Below are experts of layer 3 (counted from 0) of a mixture-of-experts language model. Rows are named router (the router's row for the expert), gate (a neuron's input weights, with its number), up (a neuron's input weights, with its number) and show model dimensions 0-191. Each number is 50 + 15 x the weight over its row's rms, rounded and kept within 0 to 99.
After each expert's rows: a language model's description of what the expert responds to. This comes from a sample of Wikipedia text that the model never trained on.

# expert 6
router:41 53 57 52 75 64 63 15 36 91 55 81 44 32 48 51 86 33 62 65 61 45 40 64 21 49 67 37 44 45 40 33 47 39 35 60 39 31 16 35 48 39 59 32 50 25 50 46 60 60 59 64 65 65 76 71 52 36 28 60 46 77 47 32 50 76 42 56 41 57 31 52 51 22 48 63 52 62 62 30 51 72 44 66 91 80 44 50 60 47 37 38 49 63 51 54 53 68 60 37 45 34 54 38 69 53 69 73 43 67 41 14 43 57 58 67 29 67 50 35 21 55 27 70 47 39 32 33 47 39 50 24 52 51 39 52 42 56 39 45 37 49 65 20 65 47 43 77 44 24 65 86 60 61 50 32 30 71 36 25 43 47 40 37 73 44 32 34 57 57 40 47 49 46 41 66 55 42 65 53 42 38 54 59 60 47 45 47 50 30 43 45
gate0:46 48 54 00 57 41 75 61 59 75 61 32 46 36 29 57 62 49 62 57 66 66 59 49 45 55 48 35 54 48 45 30 63 65 70 49 51 68 55 39 78 41 35 33 61 35 52 49 64 72 47 58 38 63 48 50 48 30 63 61 35 67 29 65 57 24 37 59 66 73 14 45 47 19 64 56 36 52 19 72 41 17 49 19 56 57 32 55 43 79 42 41 49 61 70 54 40 50 68 60 53 30 41 70 25 42 39 36 36 71 20 55 55 37 43 27 35 43 35 60 59 59 34 44 20 43 63 37 62 42 61 40 71 58 30 43 73 46 40 70 81 49 78 34 36 51 21 55 68 43 15 63 41 49 48 44 47 75 52 39 64 59 45 33 36 60 31 64 50 73 32 47 58 38 63 46 55 70 64 60 56 54 39 62 47 51 52 56 49 32 39 19
up0:45 69 71 77 61 67 36 25 45 33 62 34 84 44 73 58 66 43 44 45 70 53 48 51 43 58 71 16 48 50 44 45 62 85 58 44 81 28 75 50 55 59 70 28 64 54 30 64 55 45 37 54 70 39 58 44 48 44 56 45 46 64 59 59 79 72 47 60 43 43 66 55 69 91 57 21 29 70 49 35 36 60 39 50 24 41 44 68 47 51 49 53 46 80 48 36 82 51 35 54 32 44 39 64 76 35 52 52 64 76 33 62 50 55 48 43 65 52 66 21 20 62 52 43 29 48 73 28 60 55 34 58 63 59 68 64 54 41 36 50 57 36 64 34 50 61 40 73 50 39 77 47 50 71 41 37 42 20 54 51 45 34 42 35 40 64 50 53 40 63 57 41 91 28 41 28 54 67 50 52 47 48 42 65 39 62 29 60 48 25 36 65
Description: Commas and conjunctions. Commas, and, or, but, semicolons and closing brackets that separate list items, clauses and dates, as in names lists and August 3, 2010.

# expert 0
router:68 52 52 48 65 68 81 31 26 56 38 46 41 22 62 45 60 49 80 70 65 44 56 72 63 74 65 54 27 57 36 61 36 53 19 51 64 33 41 52 50 39 79 50 47 34 45 61 56 59 43 62 64 49 39 71 49 56 39 31 25 60 35 49 42 60 62 30 31 49 31 62 53 26 30 42 67 69 69 56 98 63 40 49 50 78 30 28 61 39 49 32 39 46 45 73 54 67 46 69 59 33 65 34 60 38 84 62 58 61 31 33 72 62 50 32 34 74 49 46 45 56 43 57 67 55 33 60 59 45 45 58 49 63 31 32 61 58 53 46 79 49 65 54 66 22 45 60 27 30 42 71 60 54 52 42 21 36 40 46 55 68 36 46 44 30 50 55 59 58 52 37 40 83 55 33 45 64 45 55 34 26 71 79 41 54 83 65 75 56 35 43
gate0:37 38 43 42 50 61 52 60 45 55 62 65 48 57 67 75 54 38 58 52 65 67 43 36 79 48 53 57 37 53 26 61 53 51 38 54 55 59 42 30 49 51 58 71 41 52 55 50 76 64 62 38 48 73 63 82 59 81 47 35 40 51 46 32 33 39 42 45 30 63 52 59 33 35 42 88 50 33 27 48 77 42 49 69 51 62 48 45 66 51 67 27 36 57 50 25 52 85 67 41 38 45 67 46 56 55 55 68 43 53 31 61 54 51 56 60 64 64 99 72 57 44 55 33 52 44 51 63 44 49 66 56 35 55 50 39 34 61 21 49 56 47 52 40 68 38 21 68 50 51 74 57 56 59 58 17 43 38 73 29 41 77 34 64 72 34 41 56 34 40 85 66 59 59 56 56 43 81 40 79 48 59 74 27 60 58 60 62 19 44 91 51
up0:54 42 48 27 45 54 54 33 53 40 35 62 57 57 57 34 72 79 30 29 58 45 64 48 56 40 10 15 72 74 59 57 42 30 29 39 61 41 52 60 85 59 57 68 43 62 16 43 45 21 45 48 47 56 50 51 66 30 62 52 42 47 54 62 56 49 38 51 59 47 34 48 38 65 28 47 39 61 36 41 46 38 47 59 37 59 52 41 63 43 32 42 60 22 50 76 74 59 68 44 15 57 42 49 49 40 37 66 38 27 45 38 45 49 42 27 65 51 24 49 38 69 44 81 48 28 42 35 39 46 29 45 83 56 76 66 71 38 27 53 46 33 61 70 64 37 55 32 14 25 38 54 61 60 74 63 51 50 47 42 46 51 43 59 28 32 77 50 36 65 00 36 42 61 46 31 35 51 45 38 31 42 35 34 55 40 58 30 35 45 57 50
Description: Noun-ending word pieces. Final pieces completing common nouns after a stem, such as waterf-all, purp-ose, friend-ship, co-ast, often before of or punctuation.

# expert 24
router:43 64 58 38 74 61 66 38 45 58 37 62 52 40 57 49 66 25 50 69 64 22 62 60 45 89 63 24 47 55 54 55 34 52 29 60 48 29 23 59 40 72 57 46 31 33 46 48 56 41 49 46 58 87 66 74 66 34 53 39 34 55 32 39 63 87 24 62 49 59 51 44 44 41 27 34 42 61 48 39 51 48 36 25 31 60 62 33 69 41 25 09 61 41 43 42 54 48 64 82 50 44 43 44 71 44 54 30 42 46 50 21 58 54 40 43 45 72 34 49 46 21 36 49 50 43 18 39 58 39 25 34 62 28 28 57 69 42 44 29 56 70 61 42 51 35 37 57 29 47 59 35 60 90 28 26 39 51 37 66 68 56 64 43 79 29 61 63 48 43 61 40 69 64 47 62 53 66 35 54 47 32 63 77 48 45 61 61 70 52 62 52
gate0:53 44 50 52 24 39 30 39 39 39 39 37 40 38 19 38 50 26 53 59 42 52 67 57 26 40 40 65 48 33 58 59 28 50 53 60 42 32 47 31 80 59 17 49 41 53 47 51 66 43 43 67 49 71 60 75 62 74 55 41 56 42 62 36 61 54 53 80 65 33 71 58 68 39 33 28 20 39 38 49 30 70 63 37 33 61 80 44 61 66 57 49 29 64 54 62 33 48 38 49 53 44 59 52 39 50 28 26 47 45 20 62 06 49 47 71 22 72 43 42 61 32 53 40 69 58 52 47 44 38 40 69 50 54 60 18 54 55 46 48 71 67 41 28 53 36 59 64 40 34 11 52 45 56 46 76 72 58 52 54 40 48 06 51 67 42 78 37 52 62 34 65 41 38 69 50 58 44 63 33 54 22 52 69 28 51 64 48 23 50 32 39
up0:43 36 82 66 39 46 49 46 49 49 29 62 57 60 52 54 62 38 63 46 40 47 39 63 38 49 37 63 67 73 34 44 23 20 51 71 44 40 67 43 49 38 52 36 52 63 48 58 47 48 60 51 60 60 44 66 43 58 47 59 38 53 42 76 41 41 55 24 21 36 39 33 33 40 30 67 66 36 77 70 32 48 39 77 45 40 66 27 27 51 66 37 55 32 63 52 37 71 28 48 42 79 69 49 56 86 38 51 62 36 57 48 68 69 43 75 53 62 30 52 76 48 62 43 48 77 57 45 21 50 68 44 62 50 42 81 61 66 65 55 63 77 10 32 61 34 70 47 66 44 56 43 51 55 34 50 51 54 65 58 42 41 29 85 79 59 37 21 56 51 64 56 83 40 23 58 38 39 66 31 57 32 45 36 65 44 63 42 27 26 49 32
Description: Table cell separators. Pipe characters between table cells and semicolons separating values in flattened statistics rows, such as Apps; Goals; or 0 | 18.

# expert 27
router:52 48 64 49 69 52 60 41 18 54 41 52 50 38 48 70 66 40 54 60 57 20 59 50 51 57 54 55 37 50 70 61 47 48 24 33 58 44 38 55 39 45 52 70 39 34 45 74 72 47 58 62 50 70 80 29 72 55 25 33 50 61 24 59 52 42 41 50 29 55 63 74 40 46 18 33 46 40 49 19 66 49 50 40 70 71 63 48 68 23 66 57 32 56 43 41 30 62 45 49 43 44 71 41 54 37 65 68 61 37 11 35 76 53 45 50 43 72 61 44 52 19 18 52 32 60 50 40 45 35 46 38 73 30 60 62 71 36 67 23 78 41 68 25 78 40 42 58 57 19 39 48 62 49 53 38 45 74 10 26 71 63 37 49 51 57 37 47 72 39 51 74 65 62 67 53 62 59 41 55 52 27 50 44 48 24 35 60 57 59 26 34
gate0:77 42 34 44 59 79 57 47 46 46 47 43 56 38 71 74 70 35 30 27 78 25 65 62 41 51 66 80 55 42 29 55 35 45 38 38 61 43 32 77 32 74 43 71 67 54 53 64 48 62 77 67 66 60 45 69 76 39 40 65 60 76 34 38 30 27 68 42 47 46 43 63 46 49 57 44 59 34 58 42 59 73 37 49 34 59 46 40 72 38 56 62 27 66 43 66 50 63 42 57 59 51 77 80 50 71 16 41 37 57 43 28 69 44 34 41 37 37 35 70 25 35 13 72 40 42 56 53 66 58 26 47 45 70 55 44 71 68 56 43 61 54 58 39 57 54 41 36 61 78 44 38 48 56 48 61 59 64 27 52 51 71 17 57 54 77 70 67 57 48 61 67 88 42 62 65 71 59 58 40 41 32 43 43 47 65 56 50 53 65 44 36
up0:68 25 39 46 46 34 76 52 69 62 35 72 82 39 49 29 28 55 57 68 52 30 67 37 55 64 22 67 52 80 23 47 44 62 45 42 51 37 61 19 47 36 46 71 52 38 67 58 46 33 61 39 50 44 26 41 37 69 58 36 30 34 84 49 63 37 46 49 38 45 22 46 68 50 74 53 47 58 39 74 45 64 42 42 73 30 51 58 37 53 56 65 47 60 52 56 63 43 44 65 30 70 43 40 43 36 81 64 35 52 71 47 33 60 51 42 50 33 41 63 70 47 79 39 37 58 35 76 50 54 43 77 47 18 57 53 45 53 32 83 44 41 63 42 45 51 41 54 64 44 56 69 46 80 71 50 46 83 63 43 29 37 50 80 74 63 60 53 68 30 76 70 24 31 46 63 44 47 41 47 41 56 37 54 54 41 31 39 71 48 82 34
Description: Short word-middle vowel pieces. Short vowel-led pieces right after a word's opening consonant, e.g. at in privatisation, ad, od, id, ens in sensing.

# expert 46
router:54 53 75 48 63 71 54 39 32 84 39 62 58 21 59 51 62 48 69 68 66 43 50 45 42 61 78 40 42 34 59 69 45 55 48 54 51 35 46 46 47 52 46 31 38 27 63 58 45 58 14 60 72 63 48 61 57 33 38 42 11 56 56 65 38 44 43 41 53 26 21 53 36 53 32 54 65 49 49 35 68 72 44 48 81 72 62 33 56 44 43 36 42 56 60 35 28 79 57 56 57 24 53 39 66 43 91 55 49 41 43 19 64 65 65 53 47 60 55 52 46 47 27 62 52 57 36 73 34 27 29 61 80 24 28 43 57 61 48 33 87 45 66 55 74 34 53 49 35 48 53 41 75 75 52 49 50 85 27 55 48 41 59 62 53 41 33 75 59 59 33 71 62 72 38 36 35 57 71 55 48 44 59 74 63 25 69 58 53 39 50 36
gate0:50 46 41 30 62 78 61 28 59 63 54 28 88 38 56 55 63 73 68 59 70 31 39 19 40 54 24 18 42 64 85 47 37 48 66 57 69 45 50 76 32 70 51 43 55 57 38 46 63 35 30 27 58 40 69 24 62 54 50 56 33 69 51 42 46 52 63 41 52 56 71 36 32 49 53 56 66 50 61 10 40 48 55 37 37 56 18 68 65 59 46 33 60 68 42 72 38 48 47 29 60 61 17 35 76 77 67 61 56 72 69 76 44 45 55 32 59 49 42 73 53 48 58 35 36 67 59 81 69 33 42 40 63 42 55 45 44 36 29 62 29 56 35 46 32 59 43 53 46 42 17 54 64 58 53 55 23 50 48 25 53 51 52 71 33 40 58 46 53 60 57 47 62 70 58 42 42 39 38 53 44 32 72 52 55 58 45 56 45 44 97 32
up0:50 72 47 66 71 58 48 67 55 78 42 53 75 56 23 61 49 50 90 54 66 77 30 42 71 66 61 74 66 38 45 36 45 37 36 66 72 40 36 46 36 64 46 44 77 41 51 33 49 31 59 45 56 43 49 23 47 44 51 42 57 27 59 68 35 39 45 22 40 40 53 48 56 48 57 38 55 48 44 45 51 43 78 52 65 39 71 46 48 16 38 33 37 69 41 44 50 58 16 47 74 93 56 65 49 41 58 50 51 82 53 26 39 38 79 63 60 50 36 37 55 60 17 41 58 46 38 63 54 40 49 56 39 57 46 49 47 47 52 85 13 69 63 55 58 54 60 65 29 42 36 59 54 64 65 37 73 57 45 43 43 41 53 55 63 30 47 36 48 55 49 36 68 53 42 38 53 73 40 82 60 39 69 35 33 47 26 71 62 99 48 58
Description: Section and field headings. Plural endings and heading words in section titles and table headers, such as Results, information, See also, Votes, population, and percent signs.

# expert 39
router:51 43 51 38 66 57 59 42 36 46 47 46 44 47 45 53 73 38 70 69 72 16 50 35 41 68 49 35 33 59 57 50 40 49 39 52 14 48 51 29 32 79 45 61 41 35 69 59 55 53 44 70 80 47 46 52 57 54 20 44 43 62 21 73 61 79 52 60 53 59 42 51 30 48 05 47 73 42 57 50 68 40 51 27 75 68 36 44 36 26 57 46 40 42 42 78 39 61 75 47 37 36 23 35 63 49 77 51 59 70 56 37 36 61 64 20 43 53 55 62 45 33 56 61 45 49 48 82 30 59 39 67 49 22 22 68 52 37 29 36 74 41 52 40 66 43 58 65 35 38 46 57 52 57 63 39 21 50 31 26 47 68 42 39 63 37 52 64 38 50 63 78 68 45 65 29 42 35 80 47 50 47 70 59 56 66 27 59 49 38 34 19
gate0:51 32 58 37 52 43 61 53 34 68 54 40 61 52 65 58 37 46 68 41 47 45 66 61 67 85 36 74 47 59 39 58 42 53 48 56 79 31 53 64 58 63 47 76 67 61 63 51 68 76 44 50 38 53 50 48 56 28 44 57 31 27 61 56 55 39 33 57 42 71 40 48 27 31 71 51 81 54 53 55 43 46 43 36 38 63 51 26 54 59 71 58 35 59 55 17 57 44 64 63 61 30 70 37 40 61 61 53 76 69 31 51 53 32 53 50 25 50 51 84 43 48 44 06 71 56 79 63 51 57 76 65 78 29 43 65 61 42 64 26 60 56 49 69 37 32 35 41 46 29 59 68 37 40 58 63 28 39 29 65 33 58 46 55 49 43 54 57 45 28 29 47 39 55 21 57 41 72 95 68 40 49 41 37 60 32 50 30 84 67 68 23
up0:37 39 62 50 59 62 67 53 56 40 39 53 66 36 56 52 75 38 58 40 31 11 61 55 62 42 30 55 27 34 22 64 32 51 27 58 46 64 43 84 33 41 54 53 74 53 37 35 36 46 77 52 62 39 21 61 25 51 37 50 32 33 50 59 25 60 45 65 65 58 54 36 39 46 54 62 44 24 36 61 21 27 50 49 48 50 77 47 65 33 55 59 72 57 76 37 63 74 45 50 46 54 39 56 27 28 69 52 48 55 55 66 61 77 63 62 47 52 80 44 10 61 57 50 54 58 55 44 48 76 51 55 57 63 46 49 64 31 24 39 28 47 53 60 77 67 53 35 46 69 52 07 41 48 44 38 52 62 37 98 52 42 40 36 62 60 50 34 73 40 57 49 72 70 19 62 33 63 37 39 54 38 51 59 41 55 58 60 74 38 46 30
Description: Space before numbers. Lone space tokens before a number, mostly in table cells after a pipe or after "from"/dates, e.g. | 46, from 1996.

# expert 45
router:45 65 48 51 61 63 80 56 41 62 33 43 48 37 36 55 64 21 49 54 84 38 72 51 31 39 49 37 46 59 64 60 44 70 53 61 58 41 33 21 35 61 52 30 34 37 61 73 46 39 39 65 79 61 53 64 68 65 00 42 24 54 36 56 52 49 67 55 38 30 35 52 32 31 44 58 77 35 43 30 55 71 36 51 64 44 59 46 60 56 64 31 51 34 34 50 34 47 49 70 37 28 43 41 37 48 55 63 41 46 18 48 61 60 49 44 40 41 35 32 43 31 42 64 33 54 44 56 39 31 43 39 66 32 19 45 49 23 33 32 52 60 47 41 77 45 18 46 53 48 62 49 57 78 44 28 40 52 70 34 66 41 51 23 46 25 32 66 57 64 67 34 50 60 66 40 43 60 50 47 29 29 82 61 41 28 51 74 85 25 35 56
gate0:36 62 82 81 26 51 57 44 60 11 69 34 45 65 25 48 50 35 59 60 41 43 51 53 47 47 62 42 14 72 37 39 46 55 51 46 66 35 57 62 49 52 43 57 32 48 30 62 60 41 49 47 76 45 37 55 44 66 53 36 28 58 35 55 41 31 49 70 66 59 51 38 32 59 62 24 55 52 46 19 53 27 35 60 83 48 41 70 56 58 41 52 40 37 54 88 56 78 54 43 51 66 59 97 57 71 49 75 43 37 30 57 60 52 39 38 54 40 28 59 52 26 45 76 46 47 52 45 62 46 49 56 50 68 62 33 44 63 50 51 28 55 67 80 68 60 38 57 41 80 44 55 49 73 24 51 52 49 35 47 58 60 30 55 79 40 57 61 43 68 35 55 41 81 36 71 54 63 36 50 77 56 21 89 43 32 53 56 56 69 52 30
up0:60 41 46 48 43 40 49 67 60 64 38 32 39 82 50 49 34 44 43 60 28 35 54 51 28 35 49 42 58 82 58 42 68 64 44 93 24 57 79 42 67 46 52 37 14 54 35 48 48 49 43 50 63 54 64 47 61 36 22 38 31 88 34 46 21 36 74 51 63 44 54 49 58 33 48 45 61 47 40 29 44 83 36 41 53 55 62 45 40 24 59 51 40 77 42 62 44 65 62 22 48 42 70 51 49 55 37 34 39 36 19 81 49 47 23 74 67 40 59 68 49 59 40 41 54 41 63 46 40 44 47 58 58 46 36 16 42 41 45 72 61 52 39 51 55 72 44 50 68 67 57 80 64 52 22 39 48 68 53 28 70 69 64 46 62 22 76 38 68 63 51 42 50 74 51 62 47 58 57 34 87 61 49 82 59 62 52 53 38 70 40 51
Description: Field separators in lists. Colons after labels in infobox lists, such as Lead:, Class:, Historic seat:, plus table pipes, dashes and slashes.

# expert 40
router:57 54 41 45 47 71 55 35 28 56 64 56 40 30 29 38 49 49 68 74 62 36 57 70 35 48 72 42 33 52 52 67 65 57 37 47 44 44 14 43 19 70 45 40 42 38 31 42 61 37 34 66 74 46 55 46 41 33 47 27 21 62 56 57 19 61 31 54 48 29 41 54 41 58 39 69 43 57 34 41 57 46 24 44 54 62 44 39 63 55 40 56 49 61 58 69 47 53 74 50 47 40 47 37 74 56 67 52 65 61 50 41 67 53 47 07 48 45 46 50 56 24 27 71 39 32 19 54 59 41 34 51 61 33 52 21 73 24 45 11 81 56 45 42 68 35 23 56 52 45 65 68 67 35 42 41 43 67 39 60 80 29 69 47 69 22 37 49 59 87 53 74 57 35 83 40 38 53 72 46 40 34 55 48 38 61 35 57 69 41 34 46
gate0:65 63 45 45 52 50 58 60 45 50 77 54 40 64 26 51 71 35 61 39 62 33 25 39 45 34 58 36 77 61 41 54 50 68 59 29 72 48 55 34 46 47 51 38 55 56 37 50 58 22 16 37 39 53 47 61 45 46 45 52 57 50 18 40 60 53 48 42 30 60 86 47 49 57 33 63 46 34 54 63 55 15 15 51 56 47 40 32 56 67 53 46 68 80 66 64 54 82 51 71 75 26 45 33 51 40 43 44 83 51 60 33 40 34 27 46 47 44 60 42 34 35 70 34 31 48 46 70 53 38 43 27 26 48 30 14 75 41 26 31 66 57 58 34 34 40 44 46 51 42 48 67 62 40 27 18 48 48 26 47 64 58 51 56 36 37 30 40 69 52 58 60 43 45 60 55 41 39 85 59 52 02 46 50 32 53 19 56 46 77 49 63
up0:33 63 47 73 50 27 72 44 40 50 47 53 40 31 72 47 53 48 52 22 29 61 23 54 57 40 47 48 32 56 58 62 53 36 38 41 49 48 49 53 58 48 54 33 61 52 45 37 70 74 49 81 56 09 55 18 65 69 57 52 63 43 70 69 47 48 46 70 66 38 15 39 51 58 40 38 47 52 32 50 52 29 27 43 66 33 46 41 38 39 51 66 36 39 38 54 63 40 39 45 44 42 51 32 42 97 35 57 71 35 36 44 41 42 58 55 53 63 37 64 67 69 70 49 45 54 59 33 16 44 45 49 60 50 64 48 67 47 78 40 65 57 54 25 84 59 45 28 41 28 60 46 31 28 81 70 61 51 59 55 63 61 26 55 56 70 24 67 58 63 57 48 62 44 25 35 47 55 31 29 35 60 70 41 50 61 44 40 61 06 64 10
Description: Opening brackets and quotes. Opening parentheses, quotation marks, dollar signs and LaTeX markers before asides, birth dates or quotes, such as (born, "With, ^{.

# expert 15
router:72 41 48 60 59 54 50 49 33 67 50 41 47 22 50 66 55 44 45 67 62 41 86 43 29 46 65 53 44 39 48 64 66 70 56 60 29 42 24 51 26 51 54 29 58 27 53 73 61 42 32 55 69 45 48 43 59 37 43 37 24 65 13 41 29 62 28 53 54 50 19 63 56 45 52 58 42 57 58 32 78 55 39 47 55 70 72 47 47 31 38 29 50 42 54 80 21 43 77 58 66 49 82 22 74 34 85 59 50 26 36 25 49 41 66 43 71 55 44 34 38 33 31 59 53 78 34 69 61 66 39 39 65 45 22 56 55 50 42 36 66 44 68 42 79 36 47 59 39 40 50 69 67 66 41 38 28 41 36 39 67 48 35 42 74 41 38 70 55 59 53 47 49 42 48 33 43 49 64 75 50 27 80 62 38 36 54 45 80 52 56 35
gate0:49 67 34 68 72 37 40 15 37 41 49 75 76 29 49 39 25 56 55 40 23 36 48 23 30 34 71 60 51 27 41 57 53 75 47 40 40 57 05 36 34 76 66 59 62 36 48 42 59 47 51 68 68 41 51 56 75 36 35 64 59 72 45 57 49 72 68 63 36 53 56 55 57 24 58 51 28 38 45 53 58 46 34 49 50 49 42 32 32 65 46 58 56 51 45 11 39 42 48 62 60 68 62 29 57 40 75 55 58 31 60 57 55 57 41 63 62 42 47 36 50 52 71 22 42 66 38 66 54 94 52 81 52 65 33 85 43 12 41 71 56 62 35 40 67 57 45 66 51 39 41 38 57 67 53 54 51 74 56 46 64 51 62 68 37 32 35 63 43 48 67 55 52 59 50 34 40 44 39 64 69 26 72 31 35 48 50 48 71 36 44 24
up0:64 35 55 50 27 41 55 66 17 54 30 51 37 63 26 49 65 50 59 34 69 47 73 33 65 56 38 38 63 57 39 15 55 62 42 55 65 33 75 54 66 38 62 65 48 37 28 55 37 47 35 49 37 65 88 58 50 50 36 36 39 51 42 36 48 26 69 57 26 25 55 39 59 57 26 57 40 45 60 65 44 29 65 53 43 43 58 46 41 29 73 71 41 42 44 54 67 51 65 41 37 52 29 79 43 57 64 47 54 74 50 70 51 12 57 11 62 75 53 58 26 65 52 90 33 62 42 64 30 65 51 64 43 63 49 33 76 40 41 47 46 12 49 56 34 42 32 57 52 62 28 41 54 60 75 29 48 64 59 38 58 40 14 58 38 55 70 38 45 54 37 41 36 49 44 28 46 30 55 49 76 52 48 27 53 51 48 62 36 25 66 71
Description: Name-ending fragments. Final pieces of proper names of places, people, and titles, e.g. Wrexham, Hunter-Reay, Beaver Stadium; also capitalized title words like You, Love, Town.

# expert 38
router:53 42 52 34 37 56 62 49 48 61 41 48 47 36 47 62 86 48 67 66 70 45 61 66 47 50 63 26 28 70 69 69 50 51 31 50 36 30 32 27 36 67 65 62 34 33 63 86 63 29 32 55 53 67 78 59 56 11 60 41 53 43 63 30 41 62 48 73 63 46 36 51 56 15 21 68 63 36 34 31 56 63 51 61 60 72 41 28 53 44 51 47 18 33 58 57 52 64 38 53 40 38 65 37 70 43 59 60 62 68 44 54 69 54 50 48 36 47 22 31 39 37 43 74 75 49 44 73 71 29 35 52 60 34 47 39 76 34 62 36 55 48 70 42 56 44 49 47 35 39 29 51 51 59 37 34 34 69 27 29 55 53 51 32 58 61 07 68 37 76 61 72 35 66 60 49 12 59 45 53 45 36 61 55 43 39 47 26 67 41 58 40
gate0:33 46 60 41 50 62 58 57 53 42 48 48 69 48 70 33 69 47 55 53 20 61 59 47 70 14 22 70 44 58 53 56 51 49 52 42 30 41 17 16 39 47 50 80 25 64 71 83 67 55 51 51 60 62 47 49 41 47 73 82 37 55 57 53 50 58 41 77 50 80 48 81 67 43 49 39 72 55 40 64 31 63 32 46 44 60 33 48 56 34 21 32 35 40 88 35 24 56 37 34 15 49 19 48 70 51 68 48 47 39 49 43 42 50 29 73 40 26 59 62 34 29 54 45 39 65 55 43 45 51 25 25 56 40 63 51 70 52 44 38 62 62 58 41 35 62 69 34 36 58 25 51 64 31 74 57 55 72 35 48 27 58 83 40 53 45 52 50 60 62 34 29 29 49 35 64 39 60 57 22 43 47 50 54 33 48 55 60 64 50 34 50
up0:68 52 34 26 61 66 38 43 26 38 53 41 31 13 39 57 34 51 48 40 67 44 52 41 49 82 17 44 65 54 76 39 62 62 67 40 68 63 73 91 39 61 59 54 25 27 39 42 26 74 41 41 56 46 34 52 50 55 30 50 72 41 44 60 42 31 51 53 54 60 51 63 55 58 83 59 61 32 65 50 58 60 54 46 62 68 55 19 48 33 44 31 65 48 59 59 25 41 54 46 51 33 57 40 30 61 31 48 60 52 65 38 81 60 64 86 60 60 36 49 35 52 57 35 26 54 61 36 50 77 16 61 52 43 39 34 74 62 26 37 55 40 30 57 55 73 62 61 70 55 46 44 51 24 61 35 45 67 65 45 48 45 35 38 46 69 26 79 54 32 71 41 35 65 46 31 24 75 67 42 64 51 74 55 31 61 51 50 50 58 61 66
Description: Hyphens and dashes. Hyphens, en dashes and slashes in list bullets, date ranges and compounds, such as line-start list markers, 1984–1991, long-term.

# expert 31
router:46 68 71 36 57 46 74 27 30 45 62 60 45 47 66 51 49 16 61 72 69 35 63 47 44 71 47 38 45 52 58 67 48 57 33 46 34 32 12 43 34 41 62 42 42 34 68 78 63 52 55 59 74 63 60 45 56 31 29 37 38 80 57 70 53 44 45 50 56 57 38 55 32 43 57 64 39 70 56 35 54 40 50 53 37 31 54 34 59 36 52 37 61 28 45 58 32 53 85 43 84 40 75 57 49 39 60 80 61 57 25 42 57 64 41 50 43 53 65 52 20 50 32 56 40 41 41 79 42 19 38 31 51 28 48 34 56 36 38 41 47 36 48 43 52 27 50 86 34 30 42 57 55 62 56 57 33 62 37 41 85 62 64 31 41 24 33 67 63 69 59 69 73 74 80 37 44 43 55 58 48 43 81 53 81 58 48 37 65 33 61 38
gate0:51 42 34 55 42 54 70 60 76 68 41 41 54 54 39 34 61 48 43 69 37 46 28 37 56 65 48 45 49 63 40 33 41 82 32 79 42 32 61 33 53 44 60 52 46 31 60 76 57 42 37 54 52 58 50 44 37 56 75 69 69 61 69 47 46 68 50 72 48 39 41 71 31 39 64 34 36 47 38 39 46 62 63 56 75 09 34 16 46 43 46 38 25 47 46 52 36 73 36 46 78 33 49 07 21 69 53 64 40 42 28 51 65 54 39 63 43 44 72 59 59 58 55 77 22 49 54 34 65 38 53 86 33 43 20 48 43 67 72 70 43 49 63 48 61 38 45 64 33 37 50 38 69 63 69 79 58 57 47 37 59 61 58 62 53 49 59 28 50 36 29 79 76 67 39 52 12 34 53 28 60 34 58 54 50 44 27 35 46 53 42 65
up0:42 65 57 70 54 20 44 30 33 25 58 70 35 36 64 40 48 47 45 29 50 32 28 46 51 44 27 83 20 58 55 59 29 28 47 36 41 33 41 38 64 59 46 54 51 50 64 58 48 56 45 56 64 44 34 40 81 76 36 52 32 57 34 43 72 50 46 43 53 57 33 40 56 40 31 59 43 31 34 54 49 44 63 66 32 71 44 48 25 38 46 46 30 44 68 71 30 63 45 37 68 39 53 63 53 25 55 52 53 47 77 17 25 37 82 51 67 37 18 22 35 57 56 27 69 74 34 63 36 71 47 47 72 24 62 55 61 60 49 30 36 42 54 60 22 63 66 52 49 57 48 75 24 63 62 56 17 29 60 61 50 29 35 32 33 47 55 65 54 71 64 21 28 52 51 47 49 32 44 57 64 58 44 55 43 53 71 46 45 27 58 73
Description: Determiners. Articles and determiners before a noun, chiefly the, a, The, its, their, this, plus table pipe separators.

# expert 4
router:48 58 55 39 52 55 61 33 29 57 53 46 16 12 35 58 64 32 58 51 62 40 74 59 15 63 57 39 29 59 65 59 54 68 50 35 37 40 35 37 29 74 72 45 51 31 56 73 69 55 36 48 60 70 67 61 63 34 42 44 18 64 23 50 66 60 27 32 56 30 39 74 39 39 40 58 71 69 57 31 86 60 60 44 53 58 38 46 47 41 27 35 66 64 68 37 53 48 55 36 46 44 38 47 73 41 98 48 52 51 53 18 53 57 45 50 42 58 32 45 44 60 36 73 62 41 51 49 45 18 40 61 59 28 42 49 56 64 58 38 69 56 52 31 58 42 53 41 50 52 34 42 44 71 52 37 56 68 36 55 47 38 47 51 46 46 35 61 80 77 37 65 61 88 64 54 43 67 56 48 28 36 74 70 39 32 44 67 83 75 30 48
gate0:73 43 44 55 62 42 39 42 57 71 73 55 36 34 62 73 63 65 35 45 60 46 33 41 59 66 43 67 54 52 49 71 32 60 74 43 37 22 30 71 32 45 84 42 76 72 48 34 57 72 27 45 50 74 57 56 55 33 24 41 41 71 42 42 35 44 37 55 44 32 29 50 40 56 76 53 39 63 51 62 29 63 53 47 64 46 21 52 63 57 44 54 39 75 39 51 64 52 49 58 72 64 36 77 63 78 73 77 44 66 40 35 62 50 79 45 60 64 64 36 59 31 26 45 81 58 27 46 45 32 34 50 63 52 45 64 76 60 67 53 50 64 61 29 42 41 36 40 39 60 60 50 55 51 73 68 41 29 30 35 50 41 56 24 30 57 83 37 14 53 47 74 70 48 64 49 52 43 48 25 48 23 73 36 31 59 52 70 41 63 64 56
up0:74 56 32 37 39 34 56 43 49 40 62 43 40 51 65 56 51 46 67 48 29 29 49 44 26 56 36 44 68 60 71 44 64 61 57 33 50 37 51 49 45 65 42 54 42 99 30 69 68 40 32 67 25 70 55 61 32 51 32 39 54 56 42 47 51 43 33 41 35 32 53 39 51 60 60 50 41 59 69 53 82 41 42 64 63 32 72 47 52 57 79 52 52 61 49 52 54 39 49 32 74 36 44 39 58 74 37 68 28 45 45 45 82 58 49 42 53 55 21 41 56 86 51 67 59 39 69 42 66 48 39 38 71 61 74 26 51 79 62 78 54 52 62 52 44 14 29 45 63 75 64 42 77 57 47 65 50 44 39 67 46 53 67 48 72 50 32 55 71 25 26 52 59 24 62 56 44 33 61 36 66 49 45 41 77 73 54 22 14 52 32 46
Description: Institution and role nouns. Nouns naming organizations, works and roles in biographies and sports articles, such as film, album, University, team, club, singer, teacher.